python train.py --moe_layers=[0, 1, 2, 3, 4, 5, 6, 7, 8, 9, 10, 11, 12, 13, 14] --routed_scale=2.5 --router_cosine_scale=20.0 --n_kv_head=2 --lr_mult_up=0.649
Below are experts of layer 4 (counted from 0) of a mixture-of-experts language model. Rows are named router (the router's row for the expert), gate (a neuron's input weights, with its number), up (a neuron's input weights, with its number), down (a neuron's output weights, with its number) and show model dimensions 0-255. Each number is 500 + 40 x the weight over its row's rms, rounded and kept within 0 to 999. Numbers have three digits each.
After each expert's rows: a language model's description of what the expert responds to; "comes before" lists some tokens at least twice as common just after its tokens as in all text. This comes from a sample of Wikipedia text that the model never trained on. Tokens count by the router's weight.

# expert 16
router:485431536465464521557525481478540491550496574478516493550486468542502492468532519479488444479510573543457511507481450407481476536527525460523508490496521421550500481490482500583500457428489455491507508398567504494491530571465446513491477517538510479537487483592557469513545449473478479537583460491504436455519492491542504557514486471443518512449483544475551460494475508516525506491547437399541512530512536498549554471533474572447497477458526519604536427473561484445515443510518533503477510482469553519518488549537463521561542512486545503472480468438511481544453421450549503481504506443437508521541503500468501595414482526554481519478544451589554538498513492614532489437574413511527472424431512537427467483512552529509461529451538465506479510435512536487457500509482458
gate0:593510474475511534523476534481456476577518553421481506604506497586505523366555492540446546531501434484547522521528417655501428518523525488514483541453521422496426444491549492519444463500489485442468582491513463407452502497487482479457539391504466457525511472448505447569545489484480475541497623467521489533491460479451490465482487465494507504506473439491517519485524511458448477534432463523540459539474479483482487515473490430496485589500499541500524421585523522480471501542490573564565535484514516522493522491495445480566460500449526500488480517441521464471524574458517540525468532512451446490419503476490552510495494478465529462507530531516502500489540487513574484511527498481513505496410472424506517513501458471508493547528508490523486444493523487463545546498476504
up0:494509530557465559536416537536467509502522504528473548498494528501523548484489437568470560448535510484491607557485460518506552459434471498549508585503473474536464479491496511527472460455469525483574447541463542513581505479466523557502457515550522479552415519532557494482436426446490475450519510518477484487532567539475533465534459555441494448473482562527528487537482557539483525584492561486530491481512471527519570484529500456486490485583599506470521546428498508533444526475540447487551487565557451492521526527517489563538489542491478550532502429538483564503585513479511553515613507486516460506557487496499461499490433421487516473539468492469484523563491499519519466454492556512477511582638504473437527530540478525498548449475583518556455548496493507564506523492480527
down0:512509493489515505455493489577462436476575517426506500557456454461504513486521509541503491455449551511479480465482467499486514573458581510521557497528460525453476559502453433504505512474527516479472512554523519501511528502495477545505575474508568513559475488528523505472501535516487514563493513526465542513480516494472467499463538455553459522644528445468419517491510416506544492471499508499525494536509482496515524576448525508519449457423562506510499495520551547473575467459517499504515505431476530406465473521499485471494453526571465441461501523536436511464441503510457511535497476427434565460484473558456527546410518454478426456502548492495572444469524514543495582506436479422527519522473481402501490501468558579527558509483413581492541459520434469470620451476535517
Table row pipes. Pipe characters opening a new table row after a line break in track listings, league tables and results, plus pieces like ly, hy.
comes before: "---|---|---|---|", " ", " 19", " 1", " 5", " 4"

# expert 11
router:524526614480477448558480526515480533534570485527478584508461467518455473488409536474485424537606395485529527506474493542493493388476519496548561497469534473478427422526497515493534519536457488538472433489522508535488447501489468555486479532472512502469515483482416454519494470560501443563472518519487467496515516559448494450479461495523503547477537470569508466444524500487539505508593476468444454552546509510526573497473481512503485530438514437508508491458511439487510536443544486513475481543555528439507433481490478486545485496604459500520496511410512483540529530461462535524503445510504431504439506477490477569450480532462461480468475569485528475482545499547521546484501531434493454471478491522576530494509520646503541455455395463487536493484476521504465438428468496
gate1:509511474582562490481512493509549569541498576489482510576546524555426413504471480423517480529486531482453569485484446543425544459454433524444490504525410505413511462428482488469582502529507497491455470437507490524483491498504545535474478519480480495557456479472528468558558409543459501436511528505526464468439496474536497490515578437551440508522494505440462478501446434481492559487467429499505451572488487489474440515462434465556525497404561506520493488470469515508552547462496559490424414408485454538472542498514499532476483479558464506525468542466466486534452441475445479488567515491444450479451524526455459454470511541504489415439479486545500581455575559522519515524496491479469484522458434515524466520516502475578492502529531501470428504492523486497485540497447481
up1:531477533513585417490483442504482543463553534489512420487482554431487494437474499490462436537510526469510512466471428424520548496511499595539522509496492507494570511505492512422458462597535528512425474455504506577529539508510512458472540484478472461504540470500502502565485486528535457528471455520470454475506514480484504505493555555489517431481487535466514518404489430495544496465558542512473485556537545468495539475439452472504499439448514535475485516509532443524459493453614475517536462423531396509496478502552404450517525529504512493513532498489600517504411581442416579464464487475410453511488538429505536495460482557449455411493454573445508497503526476533489542469493502509438476519471437536499487565555516479499449471518518513494500577507515497494503521544469487
down1:452547514491458530560529543517430459473501508520461528511482528505455466468489490471554534559574443404459447581529506538557511486571467555427475459479572464503462538468517432484499489558510510463578521545488538516533483436528503485516557487517506565433587474513420462414478502430542551563528514506465433457531455434489504469517506535396562454429491561444465565554526408532456471545549518471506504530506537542513545488459491447512499509501451563485469495430455531462509539535503491570495509485456517533492472438455442486467519492516431522532517538491486503491454496535548413415484497504447537512518504484525567538478510508496478469455499527522469576506542502483480529478464498553552469481493462539483471447492490509512461529474508557431533544544500501461517486519615544
Place and direction pieces. Word endings in place and route names like -way, -port, -town, -ward, plus "right", "station", "South"; also miscellaneous fragments.
comes before: "s", " /", " station", " of", " to", " from"

# expert 0
router:477450529506545547454500510521545484504503519496510477482534550518510499508485506553498489521482464490570536464465500527511499538413509495530523517482455449565462419558500451490484519426570467482466486465544463501469460500517460408533461503484497508510516523488553397454484465502514547540469491581511474599533550455526427470458591509473541462499511467460536437437500513452548465474490536515541430503525484501513403506459514491551492513484469499431499539473485460469439465453516536547431476473542485523467491474461468548520493474547490563411492474417549456498554414515517551496470523507438448473477407417512529509596398532553505478451533432475432453551481452530522435501508465513490557476423540580461544478474567544500476503534496491474424525459487498542502467525470490
gate1:511547471526490519483545492480501520501525516565541503611490554486531490410573520554506442544471429486494448500563534592548523556465515456502557461484475494582510449452457456498490514554589560445498490533507484504527489484444452541580602435505569508481514470500515506493566516454471454543506456497450446532406521445467478519489502474562489511495556502530477440438499461471593480561444446527505493450501527472527504470490538555432517515436535494581505409526501461527425488575474554477554496472500518518495512512441420503505540526515509431503504550530447537561439545437472519488461514534480425533483520461523508532521446518486514475562458534492481536545520457489585531515509545486451479526496521549524493486494449545530512502478525498490616485519512460505494545457524531
up1:491546532521414486474488548533541475514510480530524424564482560469497443512526541458568435488494480517475503511526448521516439565514567457484450516511506479408516568479539604515499539534487470476483511528513531537545426505400524537507496563517499457449400514483520481465483486509413485522487469450494444531468487490452520552513542421485422522469518513468488474500557516502471532519498427439542551450526471507575512470494493527425469497554529527521508523546399478511532444490415589512485533590497464500449494526489549491524522457442507525536507535479446483480463468470513451580568517489406441513512499508494529500449508527460507571509440504504500445507423513495512506464518529486450558557482540538531521484486469542415501496480547520414563529436488519563467518501580479
down1:504499395505426506509527511582487492525534493457498484514513497495588464438528526528440524463525445469465462548508467475450506501507456517404490434429460503478475505489441457454475528486503523507461513436486515547511568437462467523479446484478527494518474496508523483514547498510545400478528529547485533499474600481478567482515406507537499502582513527500503484493449618555523467508498475531510489586488458448503494451463507551494528508485529526484543446484499504437465442474515502530510528479510465488516524496522546514530474521546456432463472475651470603512423509545452507551442477550526523469555494550447457510466534464477450483421508490546493513506508504503526483459414450512507494477476389430519513514523495466568483462508488581554580483539527482545528469421516486
Section heading markup. Line breaks and == heading markers starting Wikipedia section titles, plus the title words, such as History, Plot, See also, Career.
comes before: "==", "\n", "The", "In", "===", "A"

# expert 41
router:414478494529527437519534467498457586462502476554466468473537496465512488523494406541535516420499494469543531492488450478546556576500456390474517508520418515496532464434523515479535542499427506495570519414491485468505560498481472489515478465507455476449544523477469490477498510491498514534492522441498558535448507520447461437394502546479556487563474483536411448479489523521436518499556504488509437543517445530532508565465499536504470529484498477506499572470406527565453514539478518449573458500526526486569462521499512443394430476437516527416502436439568520493489513508476508473494414587509496503532481585565554507469492546531500510419527518486576434501538525571477535502492558481539518470511484511451493505454487548517545508482562495518460494533501545521506512501565486
gate1:459532505555468580504552491503558525489500535452455458527509478439478504442501498528439552514530484541527426419586431424472508438549521602562480523538534545536492466525441464452544486526503501467468439558495514416469515499512652462496452588554579504443448509470429535555476520419495515560490497475497494505529452528427443586502471499512524486501505554527464471487461447558503475506538515484458531486507483525542549515519547514464487480498426475510507437550539403504485440502502525454562486566431528477502523546483527527466498485504458563502552459485545435519506462463504495421416496504482563511564486490478486528525548552537524520513556484503479509538518558562472492472503517522582452515468491456524507544502479443525534452528489495461529482457513528498449508505456510
up1:518524523579515522495568488491553488452483530464477519545488493410527401476520520552425463544525511540521509527531444527468540507486522632488528467519578489497531459544496510476494442525538487434455451514555559402534503465508627457536509515503563499538501526465477521501448514458561515552525382491506522540483486501410477549482486498584512463494458541478489440505511496552514486547509494496499514465470491554491485512520551465476443479427428488506512532493535426482508384534542533478595487523472547491487522553491464532443528512478477529560513440484528428542449417424477477462483521472477582521501510451489491528501493496507502467583533480433505475540458542461481489530509527509577430462461496439504473535499495479512518478495580478442532486510430451464477476515493505
down1:437482510433525503541483499524516524558440435501563531456517482514487582562477415500627443513528533497489528472571453413458488439529514453565521460483495491496516518502501530541518482422429633499509477532488447470521433553478526487509505498606484514506502558523544517506526508539469531493484520468472480518442459547529453466530470501432482531472563530575484519561491511521444541468534527504467550498465576523478454476518438525548521542529531514389477529506540437554517546498452557540483512576510512495507538498469472487494539512490399519497438518522579506486512526527533516535528532507455520546504515513502597487475545467511541473478446548502492517473502399567521528494493530493447632542501510499518514479473482471529570458477508523517532569468550520498505446492518548
Location prepositions in/at. The prepositions "in" and "at", also on, from, near, during, introducing places or times, as in "a town in Bolivia", "at Clemson".
comes before: " the", " 19", " a", "ten", " 18", "vol"

# expert 33
router:518556494490505459538489511491555481460455521518497478563460486492457543499529478486486508514500519561511461595473463488508493497476488502492504501537527469496523426518495558470539565507503552518491455463560447449406454552475562537528561516508486555515545501464487508532496431499408502582524487537521527471455467548532571516396544507440505545456490429541532489485498468464546455432555537437495437563471486495520422456488488525443481478474555500480513451573530533475470496463411508449506466582534500468446478516536490511464588603433469492496546593510542430501488489498468488447565501464489443550517544409473597551512469565501438486513502493482534446466594470482514489530496435446495475489459541565533489520530527499496523457506446469531516499483480483496447432509474431
gate0:542404539474564469490443520481495502503429523521481464510473474594468559486531513460459403481468434491566442448444466511593480465479508470551508530566537517540454499412490451519572524465491500462451542460554480500514468500477517560560492455541418474451597547507517512447512515506476503520510529459487508460546495546467465468456563526538452508464496436577535473453553540535567532444490515462511506444552518437479537455500555558471510539496500473525545547495516496518495485495470523451483556565578495478478540547454468483543465516519536538507501539467573452461526522489365520438525509549469457513539474550533528519632481499490472510526506476490501484475526467478518530512514546463515544526438494515443571509574511487473514427510494482441481547469513497535441476433527517
up0:493505500424486466494527548519517625566442509464550521529465488543498476495508527505568578552475510528505529467515541518510486479512552495544518537508556539549517492530470534467487486476530525548515511414509516523527553508514502513494501436543554489485498520451505489458547561484453524423440490484490570413543533484455467459475499584519510494527431468553423535471546426471479513446403542540525515448512525490443562497467513451561470562536535427509489471490482516511525568552554634458551524520538429510485544455508546446487482482550455458508500469493529514463498487479518481554551497522471518542476467474501443496518475540457563498454527581542530533527470425503569525508489570438511533491545597524463513437496506490530546541453435475564584465450498567473541523506518497
down0:498560447471546496462476500473551538492491506481464432527441452507490545482449463505495490564575538602455524546506460470483500466516574531496488471436584459590524523460516470577465555519538500501535437528546457570440556500496507452548549532475495480537566544448453495534520479503509505497516500533536551482451486534520504478456594502524563482503476453489486435477578450466546461462481482574532486500472549519522439553476543471453549493451507481490481499459513477476492577580439515445529450536449456477521426529563476524526548475507509467430537549418511424493501491532498534492549496539498404489523529517450557448523504493506466487470538410510563493400525431518503554461548412469520504524502493516501564515495567507507495504534518480555515518473500470495519405571484516
New, American, sports terms. The word new or New, as in newspaper and new task, plus American, player, football, and pieces of infobox sports fields.
comes before: "s", ":", "ly", "er", "ial", " team"

# expert 59
router:523516561462463534522436504507502510519488399508447465564467487459473582587471633443533502562487504500552464585520469497462498464519460544507540464484581426503473453473537495494513460552521534446527526444474481429517478597478420492487521502484522463539471567521491477526471457530483442546496502492464493561483484491518476460501503511567448479517523456534522554564492478419540589439544524550519435537559498429453554533573486501529513498453542513463552456437499528541536505519526539505487563472536478572537461468560431490536556501507487450522517540518471526486437518450534508482460446506481490514491564508493544551524509485478500512454483524543587535460524476543591469428505518522449536470484494502480481496473539471396469529475498467517457440545473551494479503518460571
gate1:527497485434485519490551462574434517488521553555514464551508486498495502548511461558526522455401517501526511503504597441513529463443583534480575509475555505493416534420531449491499463560501455454516518533497517498546516505487493491442500448493437474440573437488430497551513497481451483522462545470441537492482592499479455529508490530442494479506391535504519416550536497490488484587475512548436478563483509477519514504490539521585519490485456510430510505479436414514489481508509484518540497515486425533516489497503553433452501510491511555468553480488458463473560441480493514510638540522496527476458511442548502480501523519534402485475477481496524509576411452437573524522490518482473499544544501546514464491512475478541473469530471465491612475506538577536510471541475496
up1:455505520590512534525457530473536493472460472478498561476521468496503470452530561470503520524572485523440493502485410555494468466581443476483399459490412433541542523578450567492504499451471531522517511506511475528420501496501460511565467523498601541591482539483543516481474452545507494459563472525580470504547444482497524495526431497564534538483588531469503560465459523591444487473539514484495517422527505536530529481505458498451503493500531491609507482519470538496464506490459443451494505490462568475479516536500456520549448490453487477577425480567505556502475533520523459525351496554568485540518471555463523498495460452499576547537539507476485508445543522524406476493504509554532494477490509434518508478498539490463485501475546511508479509523456421474484521456469460
down1:461481549516521461502452510454570504593499469512580440441491508495500480514494485465481520503552484548447527434483490465473544577526521490549460495558523510492477543480481442449478485508479518542475474549506438508541557529522544484541513487509521492467504464471486590490440531460522428517570442526463486512502434533469501571500502533544513479552478448487458450427453507559487516485465499501470456481499528466480528481556436510534565536418428533423516459513485515482435481479507533533524395547436531533508579505507527567454470464500506486415528505575478536536535588481556414497397551528530439485421553482568470542447482495509507571515567489447490496455533448518435435494499487510475479479531507444410543512474447514492449505439482565527504476527457549515541536527488467
Nouns for works, things. Common nouns after "the" or "a" like version, game, film, series, show, club, field, plus "this" and "it".
comes before: "s", " of", "ed", ",", ".", " was"

# expert 28
router:464515507507453496494505493535474485555578453491458468408522537505471486508495492385487544552468500525460497451478482552428564410494594509509523439458474515460458487548394476492503547527500470487537479487519482526459461513490548538530515545564534499480457461530481440523376551440458482499526523457452570445545469456466421519492516458465471508490455514514455519520524502566488516403439529429578543495562558458493487462440516449503495524445503575537455502428434474539557509532456517572512494550495482530451432566490516447500541517483462522461503528511469402520469429493459516441521471455466515530407497498477488493449482450495488458524528487566546455470509553498507448543528462484519523470501474472505548506498478583478525442461516484443472549510560505464495479483513505
gate0:464460499497557526460521582500470507529479576486539529440517499571442481517567469514514530571508455547505482481535590564494503496492494447527498563502502549446430466537514476466525480434469545507450527500508438461449492518476529550481523397490460534458525498506476470579554474501526476467519532453520474516547509469489517457506474423472523408495472447509454509477517534506483513538529442488476489452495514535525602466498550510488486522457540493548482469509489501471411488561453602552512535477458494469505512438530558508530468574477528509523548390419494611471544550528442520520416511565539517552507463480492528493507561448535456494482494510524523499580514538488603505464480534507589524477514468464565518501487488477499470540446436492480469497501579396485505493447486459
up0:482559503530532472517451542557513578522505460527476518461527477461525524481475507456545474516483518521468566474473510507587466428539536562486516510451451566534541529461538527545465497484527541545552459489437574443497503485468489430391553500504497494525522477527568535489515550460523540527476408519475550490500486512495526500430469542402510575473532545513522457446556471450508500453519551502528426501524478508472481513522454491512464438512481466481505559454419587491508614453546467477540477569531506561475464475468446452551509498512500475462560542522537463507415420479547498551573496501457371439464509547522536527490421557468530445583536502450513471459497496513469499431529564481530491537566528497527510485516495574471515440507463511508488477489485521484526470482522460
down0:533516444481476523477510513513444454469512520541493458498515485514495478460512433536471537542429489526503474489511559562546458531468483477493490493543512542532459510522458505504595490495493492429506461497458533484492513458480556487480491457552481480504534410540472598457477515484451515439508588476492475492501414479470453547536611487446503483494483493478572522504549494508457497513523480504497528399609490452506520500457516495566489565518471552480551519476506495472587425412515443510362518556506481469518529489505551548483481519529390545554473492553538503509481507448493527515502497447548510556513513525538469464540541448498440525545470508538601510524410500517550484457499452544520509459567540505523570424529487524534552531551477571498521564538436534546510511532528432
Past-tense -ed endings. The -ed suffix on past verbs and participles (refused, repaired, captured, founded), plus pieces like gu, vent, gg.
comes before: " by", " to", " in", "ed", " the", " on"

# expert 5
router:499511520459405452497537529587457478546508508525491475476469500491468457452502480467608492498458531575438454558478554430486474539466508535545475539491464492529433536466556460478477444477489489491633468527515471480468528561536458521425538444532559427542471511517537454496461551504494548520459407488527509587493523502540496514516492469505504478501495520466569499559512495445492552476522513464508521502466465520505490518499426474509486475398462522467505593451485473480597482486469595488449523489478470452477486590573460487518554620456518515483493516580483517519485436549528482497433470475496448496452504438527501521444409472486478467503534519488548467536536541525418539505480517476479492577518495582526505508464519537458543468507532486528504489505499596493486458497533495
gate0:552423491575490500487547542447533458476518487454503628482498533482568490447552495491473462515452567453490465555511540427518537440541572554525543504526518457514484469482436476460508527442564511451492527525430557502449530489556543481516528475504547550529450533465454484482525507495501451497473513477448500506514530479513507531470463496490472512513533497480488468624453468499536511523483511522529484535495548498481437481542483530473589477484425479510511458386535523484615528459463487516495455535544447523486487463561512530512509395462518530460459531503518497555436448484495442538483530525490534532484483512474485516440473500513495525557495483481535504536578494453515477510502424514544550593444435486585534467527512478430478556548451502498536469513417497517483469524360466
up0:506446493484566467506511548488492459460453579449508540515500454545515475497578472465579480535465558519505483488495464525524563457417542553509459523523551466415412508481532456473499557447508505508443500480538488435538457479537514460495495502541573517522485536480488485482530499468567499547511494439531576507452461522487529472468429466429528456521511538463523516550463458498470493465462471488490543474527458534474363496533512516502477423513497470551458443510536485484585581531456580471447460540519527482506529485551530527628465404447452474408510528462488530538540519548511488524513527499456536463446492510536501473528520529498499506506515497473509492582548534484485488459488457488610461576540537470482537481490479504478534555613461505538478527545517462526508482539408511
down0:496498535489504534492533496521533524510467514517423452487483488471510567592509481521449518560498513539474468523435459483513461593482506534496529542554491448473543500471455469551570462397585456458583486501401544483569498513532519543489576495494460435483480524459495476510447491501463452462516490488417483479549383564500493523492521479480503581493494468552505497555489503526545526495509470455432510472498516471548446508471472477576508454466487541519486514509494515529553557476414493484499507509495424457482489397485422481495461487490512463499537484521508466575557512445520510489434474591533511555541527411432566489534499498464474469547531550566530560502486476593455418574480535495476477496480461556474459502478498537522530552549478428465498492494524520534436548554544510
"as" and age phrases. Mostly the word "as" in "such as", "known as", "served as", "as well as", plus "aged" in death dates like "(aged 65)".
comes before: " a", " as", " the", " well", " an", " \""

# expert 29
router:502526575445491498481497437474520467488507486428488564521497516435529513518467498461545545472452535429452471536558522443499461486511492544509528498525495520489530451515512463440494535517503530491509468468524481547497503603506421450493493565572483417474498507578513524577505484501515562531520520433437499477482544550465533441444546470515549576417497474512450437539527440484512503456521478445487481563472562484469567517564475456521455457538490467484474483507520447442474522469518459539503580464468500382453556589530482499461526504519470521482449498556488432420480483493565508565451495509462505532496508457488533501480481486452457534579536487565527523494458568479523523492565468458466470586510492510525546433475454460493490560553474496443511469416584510534493549542482419
gate1:470496472576486473504435617505412521500533512486508480480499536545427457503532509485442468534519463519484467490472553485538548473510573449469528521506398539542546449436441572516525592543547476612448592557502472412424526520467541497489541462554463509491551527458459485565566508458505587532469441507459478536514527521594504474420548509465496498487482502466464485454511481524517479509424526515493435467508500497454367518502501496520522562508456492520518577471525459475422586467483541509433480531555481461533488502505522520574493510544483509473563501481518529502444512526515493468524530499474493509488462482511500487570439522472520471553493432521516458565481516451570497461498512472503495548456475487486490519568470460582498492584497512496518529480534489514482474462464462
up1:496572512399526500495577435467499493460506473445466540506495449455483508461435484468537469454551556496475492550439473611525417503495474522493469574484569481421444531500558471459480487489462470379512491452479524479546447509562467487551453425463426459481489453530485520448525476544439474415537530505594571535472487483415458561546513509496492506513564471532451566483449536494511522515560533502511515470499469447511620480538467444485469413479535480504506477445427478495567428552519476433575535444468469513540534493500483455495502498454518544490437470488501498520525472425500503549505461538471494441485496485529470469488533483480443486459499556479471528430479469541463492524519521468519506485501562544464474524430440569452509509450509521519505498495496484516484497478489547
down1:479477445467540462458608471445470550485509574496436470490475468517473500503483450497448527518534518482503399468510531511479519518542570469532485554500402483547505411503438466516509485472478510511576564527470467570458566470497442496466591484489488451527472455490509510501524509560565509449441427531527525533503521531517546527489460525450507485431486402503472510506478470498479545484509495553405533402469430487449477510436505492469539543509495495460450543573545484490516513513435487452465541473591448477548567565541502476507520436425502493508495504470520470491441473531501477539460474498618422552561426523453493468482473529518476473519482478515580462529513496547468469546496487534497481468492504540467439457509490455465441509485448488529523463531536440508567563545460504
Capitalized name beginnings. First syllables of capitalized names and words like Lu, Ba, Pla, Ra, as in San Luis, HC Lugano, Player, in sports and music tables.
comes before: "y", "al", "'", "n", "d", "ce"

# expert 7
router:460489523466521483485503488496527488511479478498505470475460595578525478433526499547406531546492510484473500530452514507499459499403573510454510483509432519540518409538510506473528574489564455510445462488540534453480503584523559548600514509507520512557508583472513479508499404540455543447487491537536472509532497475577435501475529497517492466441403464458553442480468482463533499575473479419546465514569528496453534445501522481541515494503516513494529539530505504477467504487515579473537485520474510554495579481460430552548518528519514544545495495451512438586549509525426464519489477508537483545500474478462510533548468469563426522523532510410471490492538479442456529517533520541378521532428501511527518500510528509602453550478520456490494551525528485497390477476495521
gate1:496558503457515516497540470516496523476430583566525480521505500443493462579518599509525477582496468564553477540522535419547546568503496451553462521517557530524453491458510545544486526523446517519476508466541489545563533470487517472473467539499492497391477499529550513539535534455481473505536496492501552454485553543527482527564535467523479440532469513515445566535439476495540483505607544499502513469514533493539446494588466542495525520483506492481510518558525445561503485472497411470503488470470504568451523539562473437500506514445476502506515455549540487551605714539487505500550473481576506565527522550434471527567533430475469500540500503512496492460509468449489500478530474564494535507515533542493488506491501463508494541466477517477537576455572508465482482497521482
up1:462528531506556469479467450523517480486453530521469529487472499518522466540441517491468529532544547492510485566483442534553518509454472465482499562512454519473521540518563540488530513459487446449542528401546462511563502539510492535543455554520447444460464514525491486496446441532456523481500494491474489520437532499554419494531574438451489422477499410461551470529425513493598539537512489436527548507517506503550486459552463573498471435449538541531539582442491475539545493518432468451484514532517487545492479547532472452440570521506506585447484487502499442560537540482492450476544416525488499593489443447387482575478487425464434464547481489516538438527511475505499539515537491494482531574565581591541534507470482533526489500521489485453476537497546550491466521522467463
down1:421481505519511441540483530504511434537502473572378507452494452501548539527510513445501499427482497462508487489496519534462474551516461481537470549498540499549528454455543545493581512497514513469443497438527432529495453470471530427477447514534539501467525548516454517510544466526535568547471508502484569452548385506456453510528571504515516511523481478568494460527549575478510513536529542433537402520556511483571491410522501450434437524517495413559563542444501527504579563557454468459469543483509487531446466539429507563522497483515529469477499532446495462513484506549479507459477466490437498504478559546537571497585506519447506537517493472493489551453492537543585506509568541457519525463490581500540539495464438413553512480531514443531496512485474526508530488507522556
Line breaks in lists. Line breaks in tables, infoboxes and taxonomy lists (Kingdom, Order, Species), plus odd fragments like q in sq mi or Pe\xc4.
comes before: "-", "=", "|", "==", "===", ":"

# expert 49
router:463538533501587498471499462534538431473537481480468560549500474405501512581519452510522474495506564501510498520477564518620481467472487505452518468500488486560529528483512503436501450532487446459511523527467505425504540551523452556553517441494515471471476582609550533475531493465507571465468505492548495482520526463544442506495485548572473487493548458515496508467453548517543493606567503540505467530528513451492456514501450519502539455481523469470571519515575453541537534532479441448459498442439490510584433525433512464448508550432440533518497570514541523451457500450456497516515490476443480492547498479441444565462525600476451457556503470529514464514546387564539511438538492451464503504537515472448521471480478486450481546548501468482484522475406461495504515475502479
gate1:517498493414495488444533502474536510538498541530468493585509541527486482556503464419465567462473523428485528534466531514445510464468479462543421467470489530503502557475529528509469504529472472503526524549380499587492532497547435491501447460465556465516486497529517441485535475564545443440507414530499483524462540525508495497551520545425454517504494474467505511530500478504469537509531466487530459471455487505515570488523455462525514517501472478488470507394513527507585467538514506524481526502476554536496515526470519549514546438525565514463411563530428451516385448450492557569540476540536576458516467526478439479440503487459414471558508497501499502493555385512444497456499455512465555518547514546531499479498510568485463579506487501549477476508447605515472449437534428
up1:511515479434520489471538579521454529546518488473471526587504499472397465488516506451507511513529521513554471520492585514511589481459498476511461498446454516555555535539463511534491500516524480492567538546459525525489446492498466495448448397499520521529490449455491421535463538444483475590498480485457488511496516520491495561586563482473489512520525530518545472498484503436564522447540468513584481563496552467502446507525479529443470515410435542436521554488482489474574491516519483537484556420544506474480518491454539525470506520417512528488416567437496517488376479451516508474478429527426565486543449447510502512457472477480464481470431539495479477483550493578507510473493474483501540456482518543563509515488488539429476545537466516551514543466474605506458389501542518
down1:484480480465469553527478548500523523446482491502464514486466523551499508555503534516490475547468471480488479454427449453486487460504443459553430387484537520444487482459443537468565518437511455496507470527507569483515473472488508513466570549473510584474473508444434511445525475477490597488519593407507464552553530551581497486468444453463525462512474514549509491512547539527516490493490550578538474555404508622507485544435511451482515474487543515487491520482501458454531417476494475426527467503551488524457452411503507534522505529481497477486434466525558422489567537520486489441455487567534512532430495393475417507450500450505525491486492460455475446503433548534508507498509547565491523544464506551528491526539529510468531461432511534520490562516528486575454495512557511
Relative pronouns and subjects. Function words opening clauses after commas or verbs, mainly that, which, who, where, when, and subject pronouns it, he.
comes before: " was", " the", " he", " is", " had", " it"

# expert 61
router:458570574467515531484458552526531586556502516499479532474446427518464515501439500441529514537602565467517469558512430476500502547489461470479502512497538455527572514551461585497508516435507422555506478452567453582496491508495472582432472505547500534476505457433419430458526594480506461546503498494553478504525529505468461496482451478510437487502414528534518461477550554461502540494540530499515499491594559472469453483458527593442490483477434551529592511502497510489458498488503480558541521511488542464480438501475566414574534533460472477524435404532575471464479526501531480479505509587524509486509534496443521522480489532531499529494502439444507486460495519489556454549517479485504508462518464552514510507466428495427528450535473479547497446530497490544453507441494500
gate1:510527493410529506493499487464520494498524430498508479546503549507488530521526488438491492455473542522452471549562456526418574528460543492519465469533521506523568495481511547478499441494512460525498508515497502440505520498551493500509505494511541492524406490465537500524609542535482445573511457484478492571501527496563547554496478473553509468509532547528501491460592476574498485493538422503535482494488482499509480518501455449486532457497438531504501491352446509545560531475442556483459460436511488593467516515490438626542561446550473402486506494445514390434475424493472560412517528559473561539519470501530503503528509563430528487457565527446508491451549519498535511482500487469528515429477506449494495570534497491512537558558475484494525514497428480543447460455532508
up1:551509496548508526492515515544484465481456540514548485438529462531467545509492510574484462523492485494530572428489534486530428455549475520467539493455472463478445441520490500537544583500446489494452481493485464524564469490490581522534451566511490497515549510563470499499495453431507527403461579469522524450520510519475442389528528566531478545524534513478500532564411481463462501467463599528508476521568476498478450539457512515507431522542542485518493451636512473491449506558496443486515513491484516456511485479482553478465448513480511561495526484520417578539548571489519454597524508491549442433480511520462453497472492424555548514528465559545479542517467548533450486575475533509488456505507482513530512424465557491514475494381500511510495505505525541438557575484474476
down1:540538494473523489522512513533508518485486452457460482517496472544573519488492465532544453487483514481468462469515488514556491487386426524510567510476510465525474509483505516573599536541563415574501532534482491526515456537560533487496507496451465509417523484423503483493548447499515439552555467538458492535479455471476461551437480487538539497519527511486533518495538606534482424465437470386532435491470543508608523467543538480512545483508479517481443502410496519484595595520453521534499452409536489564500536491447491566557534498463541514499500485443557431549535446476522530468518539521447500479509557492522512462472491442478584549434534532534443510453506538454521516470485397455502458465475550505498540506513506510506527509497510506432443541462498560548507484552530496
Noun suffixes. Word-ending pieces forming nouns, such as ation, ity, ship, er, ment, as in Station, International, fellowship, supporter.
comes before: " of", ".", ",", " in", ":", " and"